config.yaml
num_hidden_layers: 12
hidden_size: 256
n_experts: 24
experts_per_token: 2
d_expert: 256
d_shared_expert: 0
hidden_act: "swiglu"
moe_layers: [0, 1, 2, 3, 4, 5, 6, 7, 8, 9, 10, 11]
router_score: "sigmoid"
normalize_top_k: true
routed_scale: 1.0
balance_loss: 0.00023
balance_bias: true
init_std_router: 0.00989
lr_router: 0.00144
num_attention_heads: 4
num_key_value_heads: 1
head_dim: 64
vocab_size: 32768
norm: "rmsnorm"
norm_place: "pre"
norm_eps: 1e-05
positions: "rope"
rope_theta: 10000.0
rope_fraction: 1.0
qk_norm: false
attn_scale: 0.125
tie_word_embeddings: false
parallel_block: false
init: "normal"
init_std_qkv: 0.0369
init_std_o: 0.0
init_std_up: 0.0369
init_std_down: 0.0
optimizer: "muon"
learning_rate: 0.0015
lr_mult_o: 0.887
beta1: 0.93
lr_head: 0.00894
max_grad_norm: 1.0
warmup_steps: 200
schedule: "wsd"
decay_fraction: 0.562
decay_shape: "linear"
final_lr_fraction: 0.02
batch_tokens: 131072
max_seq_len: 1024
doc_mask: true
train_tokens: 1193000000
max_steps: 9102
dataset: "wikipedia_en"
Below are experts of layer 4 (counted from 0) of a mixture-of-experts language model. Rows are named router (the router's row for the expert), down (a neuron's output weights, with its number) and show model dimensions 192-223. Each number is 500 + 25 x the weight over its row's rms, rounded and kept within 0 to 999. Numbers have three digits each.
After each expert's rows: a language model's description of what the expert responds to. This comes from a sample of Wikipedia text that the model never trained on.

# expert 23
router:504489537505497501503499459510580521502515480510493450536477480508486515506508519504463545528520
down0:478496506484478481527542488517482538528494501502547487551455503472513497469518532512488526486457
down1:513490492532470500476504509539506488474527461496530507531539534496472477514489492521493492476489
down2:464514505545513520477488521514497497508463478416503500503484474517502473509539496489529462501501
down3:476496506509487485524510509490478539520524515488503482485492487500504479530471540507509484507524
down4:526489489500482551451497480489520493530457475502497534525496493493492489439484498531506509518477
down5:496486478519494526473475522538508538527459496527495491532508468474512496475477508495470486477517
down6:517509517504467470533487486500479509504520509513504487494494493518507515522449503497488544514477
down7:479478510520478541489469508503512518527521445475492475497548525482531436528499479504520476494480
down8:518524503515498514458499475492461532485487444517509518556491487489480494483496472504441492453493
down9:522510484471494499515497474452467480441516476497475477492511522520501536565484524505506517562525
down10:517504475490482471507449502523554520496517540480477520475522521517533493558507505506537464501451
down11:508494480481501510524496513461519524447540487505495473467517505508512499493491480496509463506488
down12:481547514501483490507528524456562531519478492510503511516505468501533464509459487472515480494474
down13:529492510535496484502520525508517515528488506521547491504493530488522476529454514490459494510491
down14:507494507481489501487508525500475485493487546470497538495500486492492481486514475497463533526476
down15:529520504457491486518528523499534546493542523416513539560469508524485477507512500508487486480518
down16:481518461490466482531542526476551479508556534489474528511471508485495478500530484486500472507531
down17:504509472524525489507493510478483521471506512495474520521452484481504509497486486495489475457499
down18:486498479502458538477479466525519499482530485562479492515465512472518507490501533511500514474506
down19:523492523511480507534482506479488499491505473465514504490532483508485472526470531523457506483520
down20:473529491504523518511513515482505500507495532492530503480498506476539534512519465522526514505499
down21:467504453484493439521514521473487493462508467496489521474537517543508505512473477479494493468516
down22:504497516493495495463472572487498513483510509496526473506533503472524528485528489448483480498511
down23:489543510525506517567488501490507478495522493534504543473466517506565485487477507505501528497486
down24:492514499536480528504485496486466493523528471505539481508498502483511511517487508466488514497493
down25:543450471511525497505516508493498472549522487485503511492544470492499489497522508522535500480535
down26:530500466478526462510466504514518529505517462486491525467491537502487496453536468509513499489494
down27:512466532511509521489483526475530498496518494548505494478489467526508510436514514469466485467512
down28:535438526463544495472467509505524492488470538490518539489482496546478428507517523490451496527509
down29:484466502524498545494474524509465514495493489497556528486498493511505475490495489483502547495531
down30:488515498475490503495452475485442472502462485470501510526506510536503509500535463487515470491539
down31:428484464513456480586497508527563529492489483503537486474519512516512450502481488486493526465489
down32:510487511505497505548517459548526452516514532478457490505480490493492549505461479510535525479486
down33:488499519503503484475458481492507463481484526530536488510501537533511534467502509518488513532499
down34:489479566454490510490466495536505535502528463461503551496485532513469483432472510508485491504512
down35:450513516491495474471521526508500510460519506494496531504481478529531528503459461488533474548502
down36:564500468515504500490534531517470419511520497488472507484456484519487464492486528503523454489502
down37:499528490512501523502539483506511489515543520460506496471481483450507477499502459511541500518486
down38:515533507543498535511503483504488475525476492559523515497524520529505513466555531525495548480515
down39:483493473548506489521497505542504503501504469505473539552496476492466476555506540520516542525500
down40:520505457474540531548525490519464506491480549498504507507474487533485522465533465494531470481515
down41:504456489508524496526477510505510504461451490558486460478544457494519526512486500506493487498472
down42:506497470552489493517515512522486510512463495484457486488480490517512488521486520483518495489491
What it handles: Pieces of European surnames and given names, such as -mann, -berg, -ger, -sson, and of de or Le, plus job titles like professor or writer.

# expert 10
router:475491507507477524437551517505492509512492516519491483499508492499475499472490526448525505509485
down0:501548506511497540479487497478555525502469543475510529504529503512530492469494425540521503522542
down1:486507497476501505481506442508482533491456493496491504485446487477501485456478467489513494465470
down2:482503488478475497520528480553566487500492499510491513541512474507502536549506534500528513505520
down3:495468500513502542475485484482488535462558507490523479460473492513480494471520466510496509538513
down4:521483527517495552546537528520533496533519490479539478488456485501511477452475484477559464521495
down5:540491464517507551519496525519471506448543511468499530481514509517451542500511457505490518474524
down6:468478506539471473498511521456478539488447469439464463491483454536465523487492464494502522497527
down7:496465515493495477474547559524500539465505541481484487492495477502497479528534508486505462517496
down8:463509455481499487506491528515514487494560507482530534503530511482502518457479495555463502503441
down9:487522553482484492526479502520462511494467472531485449520526500463477513470455519512498473517500
down10:565506510528548445493499529482479459506477503471507485518493524488542527505474550514508517538495
down11:486518496535507470516497496521497554521519514511475502494522538462517493496493482486524509510523
down12:490480530485491517502551477542512513482450525490487468479542496524482524482532485506504524505449
down13:523510501505517509532531474478534525507491502480512529492495496517462533523457437507494487533532
down14:465496472473539492468498532501489501477495519483485492513505451491515537510495505475446495536491
down15:510458465499493499529509490470477470498574504532558521517499504496492471475505515485515484504493
down16:546500512539415497478526501511468496489536545466486475536504495511520502463532471462496516505474
down17:501503516487523513517498475516498504461532526530500514515527509471510502530519519511506531541452
down18:515505518478505472524503496481504542483516502520457529492504482490491551507520511508506495495491
down19:460475475506455509487516524510512492482481499513466481488538487496486503466481546556488487502564
down20:522508455531459528501486494514533506505500498563501482514552478516482510520450497502539522506460
down21:499498536507508546463490488485484493464513523548547479476530485519536494536540512464504497525476
down22:466515476515492556515501484472492515491492503488492486501456506492456491511491529497516491529471
down23:520496463466486525513545509490495465522477479462554516501489500512496512503553458491504493490471
down24:514498499499532466505466516511473472503510500498467516442528532498524509460532517448476538516479
down25:472475510454510536530522478487458477490525495465514473448518503470457483529499513519523495502486
down26:498498539511488491533504521551519545511489462512479465480503505480491477493476500498490553519498
down27:506499525491490523501553511504439487482567494530473477514473497482491526482475524466524484522494
down28:463444514516471460497501492490479505523484498491487513470484485517526493511480514497487538491495
down29:471502511501503504505549527486515476482495474495530514521469533504508460495473510511517487523474
down30:518475556461513517498496520483502516504495449485525506503481489504542506474525493498466510486447
down31:475479488454497487483501521485539490480500554450485534465468474497536452478516495520485507477460
down32:477575522501505471478502469518523481522527472456532491466505500518541482464505522523470455497516
down33:502539519467497465518522478483477532466503476531444503488497533494522467531477485512525518493478
down34:504539490508484527510514497524458483449489518495499527529519536474480484443492482484473513479522
down35:483501491505451474484506506557499510511502550477495471490495501430488518439559473509475510531527
down36:498481488508516513494462430487496539504478513467557537516465490479474480514529465507557444492508
down37:520481442474533443526485470490510468489514516496509491504504504532488484549496502532520511495505
down38:467460569516446481502465491493487557487490518515504498504501492523509489482481438516538528547511
down39:529553505460497510535426488481567486509532477480497528511491501484479511514468498475527499491487
down40:456481542476506468482506505501494493521479510520519531485466510458502494506488465475465510534540
down41:462479499516461501534499497505469501520479502515512505524537493475522480515505509484480539519499
down42:485491460464562509487474570508545470522543515507516522425509451491531490502459511552464429491520
What it handles: Single digits and small numbers inside dates, scores, years and table figures: 4, 7, 3 in "May 3, 2018", "3–1".

# expert 20
router:527535515491538526448499457484530528576449480464497521530475534537491515499483535500542498525497
down0:533472502496527498498457473549486521508483483531494500500512542511526481576464506532495509483508
down1:531458483473492484536520497512466475514540475483493467511527513488496475492534509498530466527469
down2:489493523456523502510502477497523455508459484510522493516516537529522568487497488504506507510524
down3:531465490479500499521506502457554514572512490515499516488520519520516502540496537511506522476502
down4:502492509412532526494492438505488495514478483481475477516515511529512501497500537528552509504528
down5:473491552526500451521507533487513483499470530499516488476487495476476521494482506514455501492501
down6:496480455523507526509495453514505474542552485484460515535512479542490508437479491501500489489489
down7:439478465506510470482478497511493514521553495489489478518508530477521487507493539515478501466465
down8:449529518513493481523524518493512501487519469519520494465549533469487453523496536465523497477506
down9:525506518426516505538483483481510474459496483559490512496539508487492476542509517488529514538453
down10:523492484432481489515479517496491473462516526496485453483499485487517509487476481514503487482535
down11:494505516482514463508521488543499472534467493508502514481484468488465497540484539478505508499479
down12:498521530525520493495491478486484500511495507500482491472546489496460500530461479533494519517475
down13:514486491490509533512492470465510474463487464551487496490439500485530484465460453531495458482497
down14:481478516507462545459452475502488445461484490490510473476514472494474480480483462494462543489532
down15:511497473488473494485497453531489497503480510504494490451438491546498500528479501498491518498493
down16:524484476512499498520517479534475469496536461528559461483491507445456529510529507526509491529474
down17:532500485509477506495509473497499549499535477513463500491491494515524507477568464470480472504514
down18:499480488517489510551453490556466581488502491474527486507443530508499514534504538477522513510501
down19:529499451502476472528527506493504527528533496486490501487457493527510494510498496481547553511451
down20:522515475481469468527496510476480451496514465459503507475516513556503479532473513517515544509514
down21:510490491450514503432463479523504525529523509461475475512531470542501500518543487485488479529530
down22:483502473537535503491530495483461539450507480527487481505518508440535477469463504491523528529471
down23:443511503475494503475530515464475515534497481534462507498478540500540477488487502538506527488539
down24:494460481499489471499507475485481514508488529501466465510518466464509508459490444481468499490540
down25:507469497495507516490487474506482516496461503484533511532516542549513468534537527531478504503496
down26:475502497486496500494503476524504467539530473495503486484500456515511538536526502548488446469505
down27:529513467542514472514495504519515519490579488495519502499495456530528481469477469533495510513523
down28:461467500488501464475519512522487478464513530508499501462522509482504531499495479475505458474509
down29:520491516550504522495461463529517529432499492521504468483506500490471497449513515483488521484442
down30:534525519474494496483511524494499449482471493467497507486488508474493528460536517518484492516507
down31:496550520514504471462494511476521559512465518513505499475519487465520548489482482481491478459517
down32:531518486444507496503506510480507494517496505484507511514485459555501501527517517479544485484494
down33:494497538458497507539521532451532528525470513467487510505437515484505524466477512446502491470531
down34:467469508518541479520523513542475535515504478478537510486451446510487482502530478508492499492540
down35:523500479476478519498523474496486474480512514474529492453527498492491528567537507502547533550507
down36:500494506445478492477546502487504488499469546550506498461468512512498529539478540480518532516524
down37:509535512526467477468511485523446520490507487493463523504491514457492498470570507498535491492507
down38:519516461508492541446504521492470522498427500491482489515517496499504457504489490537527474522504
down39:482488536477452467498508500506523522533521502516508509483499501523541443549491489495482541501474
down40:493523533499499524545493520526486514504484518480533485501501487501474505435541499509500506522473
down41:507483494493472530453513501487505459530472503498494481492509499527559436545521490471508501467503
down42:449540478472487435504505485524478490534503455473478503506541446501468497519481519527481479513484
What it handles: Prepositions, conjunctions and linking words inside running sentences, often after verbs: to after respond, from, and, than, into, while.

# expert 15
router:500479561525527511481495490514487494490527523491483463502487506545515529500486464472519515504505
down0:498491518502468451479456484483500482510507518482476490465530520501490458537497478486492548506467
down1:531470514473505487476489476536509468499543525481488428510487490507506519453485517513510490514522
down2:485512493522548493486483471503496500506502491519470513505534518541482518517525468509505473484505
down3:510485526573481526518504456492491519508496539487444516533482457474515505472473487444486506524545
down4:477455531435493519515489459508496509492495485485518457536497521515493507495498490531518506501469
down5:472497545501504471524508490507500484435548507492450544489477498479501432499479502529532528502481
down6:499517525457515494494532491475503523484468497507492506512506543520484520515525466479512529469489
down7:511480467504522501517540509542496501506467505524492480479514518529522543644527550498483509498532
down8:478493504492514444462534474518521495529502467467452482480472513489505500463511502479493476500469
down9:507537528496477473476472493513471524490535499483504508475472493516512472467490454506520505500489
down10:473495518509534495489511529532492446537529462504507483553500458498444496528466463552478484545465
down11:498486487534515533497485517506460490506499501472517539474478506514490536405476487524465516501478
down12:510490483496511505500525521566477554476489523497463500556488523505500512472518496456540492492519
down13:504518507509501486476556506571498522504458537503493513493507471477502509440550504496534509458520
down14:486474516505509531479493537466480510516496492506474477469501519541508503489491530517516473492501
down15:515464516509461513459505495490498455465498510478480474507497555507435527536444525483518527508438
down16:466487492487523521461502528536492482543515475495524493549520505459525509527455558494471483534487
down17:482447521476480491438466478499582550493439491551508485508464482479446493513549482472508466523485
down18:475511516495503478525555536500499494492515514502498467470468482530483483451485468470530510509526
down19:509499500484506546483468510555506486493476504492524489508532480527507525545464462522506476445517
down20:479505500518477524518530553448542546471533465519518457555479537520507488494490472527490516484466
down21:483493492471491507484470459482509535454529502527469505510469530471515493478479509517517467511484
down22:500489434491491505478514467528484516498500498492512509502545491519538481495512505514486526482445
down23:498523510522529495514485534459490518466507482462522516491504468524516542520484451523501514462511
down24:482515520483504487494491490465513514504518515514518483460518466492507479469505546502489466484477
down25:473480495477483478546506532555479442473509520515465499475528479492507509586499510524544475484509
down26:511470493547473511522483463504468529491506495460466512497514503504502509521525511540491454491479
down27:535528503520452481545469514484509456538487494484493521554509473541465483506500538540486536545492
down28:503464530489485496487546485475504520514496497491493536510504505489487558497510516508510491517523
down29:501527436525493459518516484488504434488485512504468497475493494498477511596470444499532502488473
down30:511497501474480525524539485526477494534464531505536520507517522562518508508454519462477486527535
down31:489499528479471513546573513485500545514492429493492456522474524506499523490487488477504463493495
down32:506541514475456504510500500457521495482477524518491508517582492498489494507500478477489517471525
down33:528511514480527447475482492494469488516508504485510483497517501500512481494483486529486520489477
down34:474532499455513497477477522479513479521494516505482495474493459485470444519537494543508495509472
down35:487485528548514513464501492478479542484502494518477496535517521455495458458453505485515478456476
down36:480532506508486521520446494531487490491528492539470482489535545497468492490490475489461482478490
down37:522511487472526545479485528507491495500489511518532504520498529490522481488498525503509509491465
down38:514513462504527495461483497508489501510554505524501494503488522472523497474532513533540509499499
down39:455547442466478500513489577513512497513528490510521472464529512519547491532511517500477500493478
down40:445500537488478526501482502520467494437521543461500504486534506509465503484506561505512464504501
down41:516512519513522454483492493535528479490493481516549516509479494517503490485461489473523498514498
down42:502520483524507517491527520492494475548504519540486466543503518517497483442523482468525503468524
What it handles: Prepositions like in, of, by, at and colons after labels in infobox lists and citations, such as Written by: and published in 1958.

# expert 13
router:544480516527519527489510536515501536481525456453487533508445491463527522476523524508553480495511
down0:549479514470446537467515506499488513487537500511499490478435457545475495475526487481493488510492
down1:478515491498498490526484474494482547509516513496506563475506554519513519498487468484475564504503
down2:522482550509481557503467501503513508491443497500560495496516515509515534431462458534479518489499
down3:505488487470524501516496452497488491439484527476500469536537497522519498495482464502525476488456
down4:542464486514497510486536512532526489534539486498491489525528517496490480489483498560479514473459
down5:486557473520516487478456519465486467527469507487530511491470490484477525553486507492503472491546
down6:489519481483505462527489500497516507485497484484482474501500483485476528511493521494528527503430
down7:503506477477504452538508490524536494503508447539520492541517488525518541555498523476524533518490
down8:508514491554480483501478534476482467516468492528486478499515512489481514488514502539476512508524
down9:521513537495509503510489485509522502550488495473510473505505489520506503476562510535531517514523
down10:483473513475513498516511491491526557481473502547449468500482556540503440452496538501511476490493
down11:474515492492467561482472489514499470526513513490519486506487483440509529512506486497505517472464
down12:492473542472517477458537488448525500488448515496482508476504479497500522519507490493516508467496
down13:499495508469504507500494530501490492505461564515513482538519467501492522571567509495512472519510
down14:506492511525488486500471494500541488481477492498523537509467497531531481501515490507475480514505
down15:498464496462458503524450534525516494497506495472496487488536510482485493524506498470502469483498
down16:534479393513469499479434531474512492458495522502497488452461474492503503480507500507536542516459
down17:529498508480520482488525459506485495478499459488457539474505502485520496523495469527461493495526
down18:509517493539489499503522451505487481532472517498463501491471550492456535574453503498494532499483
down19:505484503520465526505535470552516464475507482498465491515517538512460542502467479460486552490520
down20:480519498510510498467471492511495505566494522517559502497502510500523503508487533545489478545488
down21:451501492527510508503472483528528519495538515493480493512504485553475513511501486507485528502532
down22:493517524491493535485478491494519506536538517509514515479492466527471502484510512471515491509484
down23:493484539487484491501545487499526488520493503536498559515524515539487478530494516525553521436497
down24:507485485503515488514485479504507496451509515487507521486462475463482530499522512519504477504521
down25:518536538511555498484511445507494525493497466542514520418559486514510488448511443494475561497512
down26:511491519462520520496516533484495511520500517479499489498474509476485535459477524524509509530524
down27:556488439499493463498534498555536570461473498538470492525515544472535491453553487500513498458496
down28:501498488529471512540500522490519507513510513506470490412491530492507486496531480498482507423468
down29:523473480510477483544482463516516533478515547486525485451509451545514486472540529450511486433535
down30:474475523456463484489497486489484487489457513498465531489488539519484523552529521499489546481529
down31:497502482512511475537480533471518469500477525485489529464499472502509487523462518484485440469520
down32:492492475521550573479538452490502475476497539514499550502457479507466496471514477462436555489500
down33:517509473447523515534501478530458520522471496503502515479483515481470470500506508479484486486494
down34:491524503531497450495487545510514479511494481509503505483494475517505495534477541495452487522539
down35:517498443478478480496488494496484518515489489485559530551527527468523507562484513506481504455452
down36:500467501526480500473493509485466534510462504527488530443488466510456513504511525490495518519482
down37:502473467498505520509532496500447466467457499535498516478501515513499481519527486460502496534511
down38:527543513517496513511517493506493464528493505507492508497514523489500488486466506489537457485503
down39:448500536467482510521497472472505522501490475503563540472487505481488519502486496509478527484474
down40:532532482476497489495507481536504489472446495488534502522497470495533476440479550513506465513498
down41:513494492481501506499496538524490519472493486489464530510497494514509503532470556512505525536514
down42:486464534484500525566504522504471500476513497459500508519492517501503536544508506456519516493518
What it handles: Word pieces inside names, song titles and common words, often after a capital letter, such as D-are, f-rack, ch-icks.

# expert 1
router:525515487509462514503508505477489512543531516489547473530481487495513498509451461467515577541523
down0:527501532474524494487521487495494504476489520509463479496499494529467492504522474478463470519506
down1:480551485507475507524490490429488530527499496502519559491510545495511492492461495499528463517469
down2:501462480487487497523471500519530506518483464486518481473511502473498457499465487496545454488504
down3:466456534507512500529545473488482453486515510511505522487563509505489491537539494474446502504494
down4:497533474502492530529516560510511547542535470537495471540524503511551526481455503500481514514511
down5:525503495503499522541522501517464448498484485429505515439515536502493523473504470522503537483524
down6:486513508462501508525484560494543501492508485525485464521517503502502523469505487493552529568481
down7:487501516476474488509488507563494539520483540485476509467461497542482543480554493512496534497483
down8:467470520494483522513502500540466479476449484552472532477487490504488523480477498471486522479502
down9:507489467481514452508545499457492518522506516515530498465440510535516471502518510512535480469452
down10:462487520498467504494486491510518481483465482503444476490527505483478464491465525507474507518473
down11:462520470500486501501517525490510500476501471469458480495511501474510520566512497500559505519484
down12:510492519540485482476509490460529473486489502540475519492498503506492500484492512496467440491547
down13:537532524524443522515524464498509546536476473543487479492478493465520454499503480534509485485481
down14:530477514519488537500517473481530499474481494476525475468477520468533500512540500508512480522459
down15:494496510483465541494498466465498497486493490514496473519496537584499495480502530493497492490504
down16:493527514471477465484535464484472505446481492485446495512447538506465513561489490486486554494491
down17:469479480541443532524523502475543495489497485517527490485503512445518466519515482505499518505499
down18:477489511512501429506515493508465472540478483461454513509524489490512493492494501537475504503491
down19:482502481533443511482489495467525478519499531469472507539532515487504504530496493523522500529504
down20:452526509470500510513480518485531531508496484461469525519534515467499476525516517502483537486460
down21:485475500477486443513520489530500527455494463499494484481536471508521522465496517500475506495512
down22:489529517556501478528515499510459497536481503437481513497550444466489495507540493460487518517528
down23:522501511537473560535501532499519503506494541488493484481513503464462501512497488508548455521502
down24:492452524466495503491522488516529516452490520512507522474520503490497485437442482488486503478496
down25:514516536507515465484521486472507485517516470510510502521484466494511496515499492441539525514500
down26:503453497517527433554522466507457473475509522474505490511461510514529458487452514523484534527452
down27:537496494487489500525510511534506504493484512451536520485510504480510530523490513485516560526506
down28:455506519501505500536479526485491489490491487495514527484481536495481534495555457517537475469498
down29:466512534519514503526461484473545482496493510477434480473486469462479493485538531513485560547496
down30:520464501532489527475486502493516503496529512512500488501457478490477478516523548501462478497511
down31:525528460484500460563525518468484455482481522486472531491499532521513516467472531482503506462508
down32:477487480445487522497506481500491467484513494502469480482477504509539478513551488492485488479481
down33:568515510479534488454485468524497493511497482535487540527457479502488482560527513498478444470495
down34:500490449471498478515466481520484488500482518555514489464505509520487497465548497469511508582509
down35:472506445503474515494486493495509489513556468499502486489516496460504484535489502505507506520458
down36:477517502553511495528509485485518535527535488479533519532493481533499502557469554520509553478508
down37:500538449513527514495525513471482509492500496499507496443463516476524484478505482499530508531507
down38:518511496507493460458522505509502514515491559518495528528499532416489482504481511536541531495502
down39:458501498483487509493518483519533480522472482483499524494520537467499507461506501526508474501517
down40:517462487521489529500491528502505501500520505511506476498476491505489469447527477478494487490522
down41:532494507472530474500487509441526463469525503493497523508461499502537505482465474481494505538500
down42:483534501529529539502489501496511530543482527502537458451491462516497487450489502502519512476518
What it handles: Names of countries, cities, states and regions, and their word pieces, often after in or of, such as Kenya, Nairobi, Latvia.

# expert 11
router:497525512502517535509521519500495513521465478510489495519507462539539540480521478516488525454570
down0:494539508516465505495536545530489465459560518488496492500480463559494505477501501512523486519462
down1:538528488512539489493485515492512501522495489480530481513456496458539479447500501492515492456504
down2:512509487485491540502544519483538504497516505484554487513496504477509500507481492498493534473486
down3:519515514464481504488517526464483556498473475473457530556521538536455496473480471498501513522481
down4:501503518489468549472486516538487470496490526492490508488502497544526479468511502463500499506549
down5:531500482503531545496534488519490508487518510502498494482494520519520492506541469492462504532528
down6:505484495470528485521477519474505469485485528477518485500497460501510532501539514527525520470514
down7:494454534523508495539516506506454516562486487514486491446516533473466521510489504481484476517473
down8:486480512526529507513515516516534462501463515484462540542446477511495520530499468527464530528508
down9:521451541494537540486477482508496501524475505472440512523475524490500513504524490479507501506484
down10:507458541525492475459519483464488499461463554458507535495533553467494486496451535538509483520513
down11:496472485530501470498470507501528487514488506514475496483516513489506492492510518461505502457518
down12:521496500468521488521494462550477504480471496486511479493481540492528499479504503527514485489502
down13:509499499497558521495453538473515511515536500546521457487473505488489492512519483497479491496543
down14:490500529491512490502503510480503480550508506491486512484518511551479453520481518499491491513497
down15:509463473535545557474493466536521483478507487480535501548487529502548487521536500481482524474502
down16:527454486491514480532481490514494491524510474498508485512521500511516515480515471493504478493466
down17:521463481468488497509484461508493485523542485516483500506489501469513467487467539481498450488541
down18:513547500505507521475484503499502508510484502532489516534508521533490484517489486462441500531457
down19:457528505506509556526485476507536497485526507494511508481562507516531513554518510535500481510474
down20:488504513460501460499496462506474539490488454495484489480485513499471484515494478512528506493528
down21:538472489507500505490469510501500458507499505525468463468490503548475489477520525522549525513473
down22:545510450520491482494505469518543498513502548508510496529499498501469491488500466501522518499474
down23:518466533508524470512476517536519504512498539499475529487510494474526488476518485525533477499496
down24:508460523479475514572490480488511483520513482523486458509509511521490487521480516480515507540454
down25:508469527516456501485481495518501510490487477491526518498482563496497533492518467522474490543439
down26:504458487506514498451474528456481498517517494489478519498507450535499510500489505467518500462501
down27:510435500482478491511546483464496536520445507529483466552514468492494520498464481497477525484530
down28:466485523500481489511535513518518465492500471436503514468495533532483492539511572504477509515500
down29:559467533436525522456510538496509479491494506435518470515471507544478454501507515513536491532489
down30:521509495471522510521545476500483493498472520544543508458438517486499487520511503573517472535492
down31:519489510471490459477516541496461546495513521470515455550502463493498504498524475532477509500447
down32:515464485493489463489556506487517497521494499475506501494487491575506481529462531494477474515523
down33:529534487535487474485511527504511514472500473501439525547508520484514469456474486485490488455476
down34:497521541438478494495477485536493509487473475520523518462513497504488516487562490501468520439494
down35:512549501510517578482495500493524549519509475503474514508463503454482502527497465519455522498525
down36:532506494510512523570507495479553520492524518506516515557500492481539506466492506466514511513469
down37:471501471527517532518522501467520469485469528501528532535464461505534555505455477540439513469553
down38:492477536485514491511515495516534510498477507518535538498526453506482473442504504492489523558505
down39:493474505520519472504503452505508526501494539458532509525540510447469499473514502484453511470471
down40:482563522489479537498496496525487483522535515504474501546483503466484513515496449495494513529510
down41:506516510480489520466541516493482474494544450460505478529546499525473504494488522507486470518511
down42:509456505512489473523490493519522478482478471504520501530485522524487505539474551515482517482525
What it handles: Digit pieces, mostly the century-decade part of years like 198 or 201, and numbers in tables, coordinates and statistics.

# expert 14
router:494501500487523511486501512491547504506486514506546509529512520488515503478504453487497474509456
down0:482516531500474490511504459513495506533484489474555522489511486525486527496528511512491511535479
down1:462508496452471492498464485504520476531476493520532484493493520479516500527473487473564482536534
down2:501515508495469487472558514490535504495485519506465467497498484461543509494454449502470532439517
down3:522499501525487498499455502466443522546480481477504484469470479492514521490464490503506455510544
down4:521519530502480490523503537459571468536492520515480514528510493478465490483538535498473498498486
down5:495525469505495535475499483507496468525514466489502497510519511489476518514497500449465464566499
down6:509510498485547460488514435497534544555508515512494530488538513540535526458508496528470541495531
down7:458512519495464514515492496508560508478454539522488497499524470494488522481501455531529496456546
down8:532488504542493512516498463498458470519531459475475520465501503511484502494479473510487570495513
down9:487514478494481506474459505527535480468501506484513512538525456461534473495506541525536467494493
down10:494462461493495467513521461506538511508501447498481493478460484499508500505518497527527475538522
down11:509488531502501496488496474501543523488456468508501530503514497489439528461502510477508503497513
down12:482513493493481479504497498531504551468471477547495476487534519504502482470502533513492498511532
down13:504526493531517468466519485498481506488487499479513479441493479526513520486471564526474471474484
down14:478527483465521475498490495472509478498469454479542523479512494480507475508519479511517522469506
down15:476512531504502501499495477504509485515486483505487478524502521526487516516509463502553531512521
down16:450452515423465476507501510524536542506528536494492530507487485506472485495492517536513484474507
down17:507496527527473499488532540518547475494481511489507489504488522507546492467450487532500477511496
down18:468496496476505484426496470526505476523473487523471498518499479545593506466496476526530485518517
down19:497494553466496451461543493484480466513514520503520492533480462488482500516492470513554444487470
down20:506516434473491515478461519476491507526471439513500493465590548509517537517491463524472476472491
down21:558516475514478516509476491525512511535528474479512496468447501503485517504537487494514575503501
down22:507504554503520503520507499492465520446483469497453490477533551507487461493489491506476517518490
down23:534483460512536480472484475491519464453500500474515499473463472524481545468479488506478490456472
down24:484516500506502448495512494506469469467523460492478511500468496472466511518465506479506494484479
down25:532506503535472510477479483513506474500513484524482541519471487444522486442467537531485477493522
down26:519507508497537513511434502473492515542526573485525521463460497507466520491551505487492475458524
down27:481519512488490537518508504500501495517460491523484493512518518491523495500474501479475505476460
down28:484483489478520532497484490498506508504497515518519502508546545502546453532461468524466498496552
down29:481505529508500504527511494474464506489453482485491526481503505524521519455493446473447497516515
down30:478514541503449495486441470544506470533506501521522501474480506488506502553512483449519508478497
down31:508531523530523514485509504489508501521494510460519503524486492481520518479496495495502502535488
down32:513516483503493519489481545495471458508478466525522538521494503480457486481489517527499581512512
down33:509501531494499523505537480495502494550514481515532509427517516516504483449473492514522527508507
down34:501531485525512446486490470508549465472513495530472523513459509497478533483526528537527525493513
down35:483459525454503549521546501531502470513443519494468492479435487499495485467479533534495497519476
down36:472513543544499510525508500472513524505538501527528502505519535480542509477519509541456452478532
down37:497491504492477512536478467505459483511511535501461527482509520478446497531476483459459556536540
down38:493492511502450470446477476526498490489511495486507516505491539495481461510502543509512500542491
down39:551503506545554488507562494495508534525493478487511523504488553514494493469543515506493507488506
down40:516510463510521507492482542522533501520542461525468497454504503500451441479514479507523512499493
down41:522519528507489439523487489521500482491482491530505490513461494534529451500526485504510508563505
down42:501506515553498498521472488495459528481551484469491486518514484489533482523517508514510511487490
What it handles: Middle syllables of transliterated non-English names, especially Indian, Slavic and Asian: Kh, aj, ić, ab in Jayabharathi.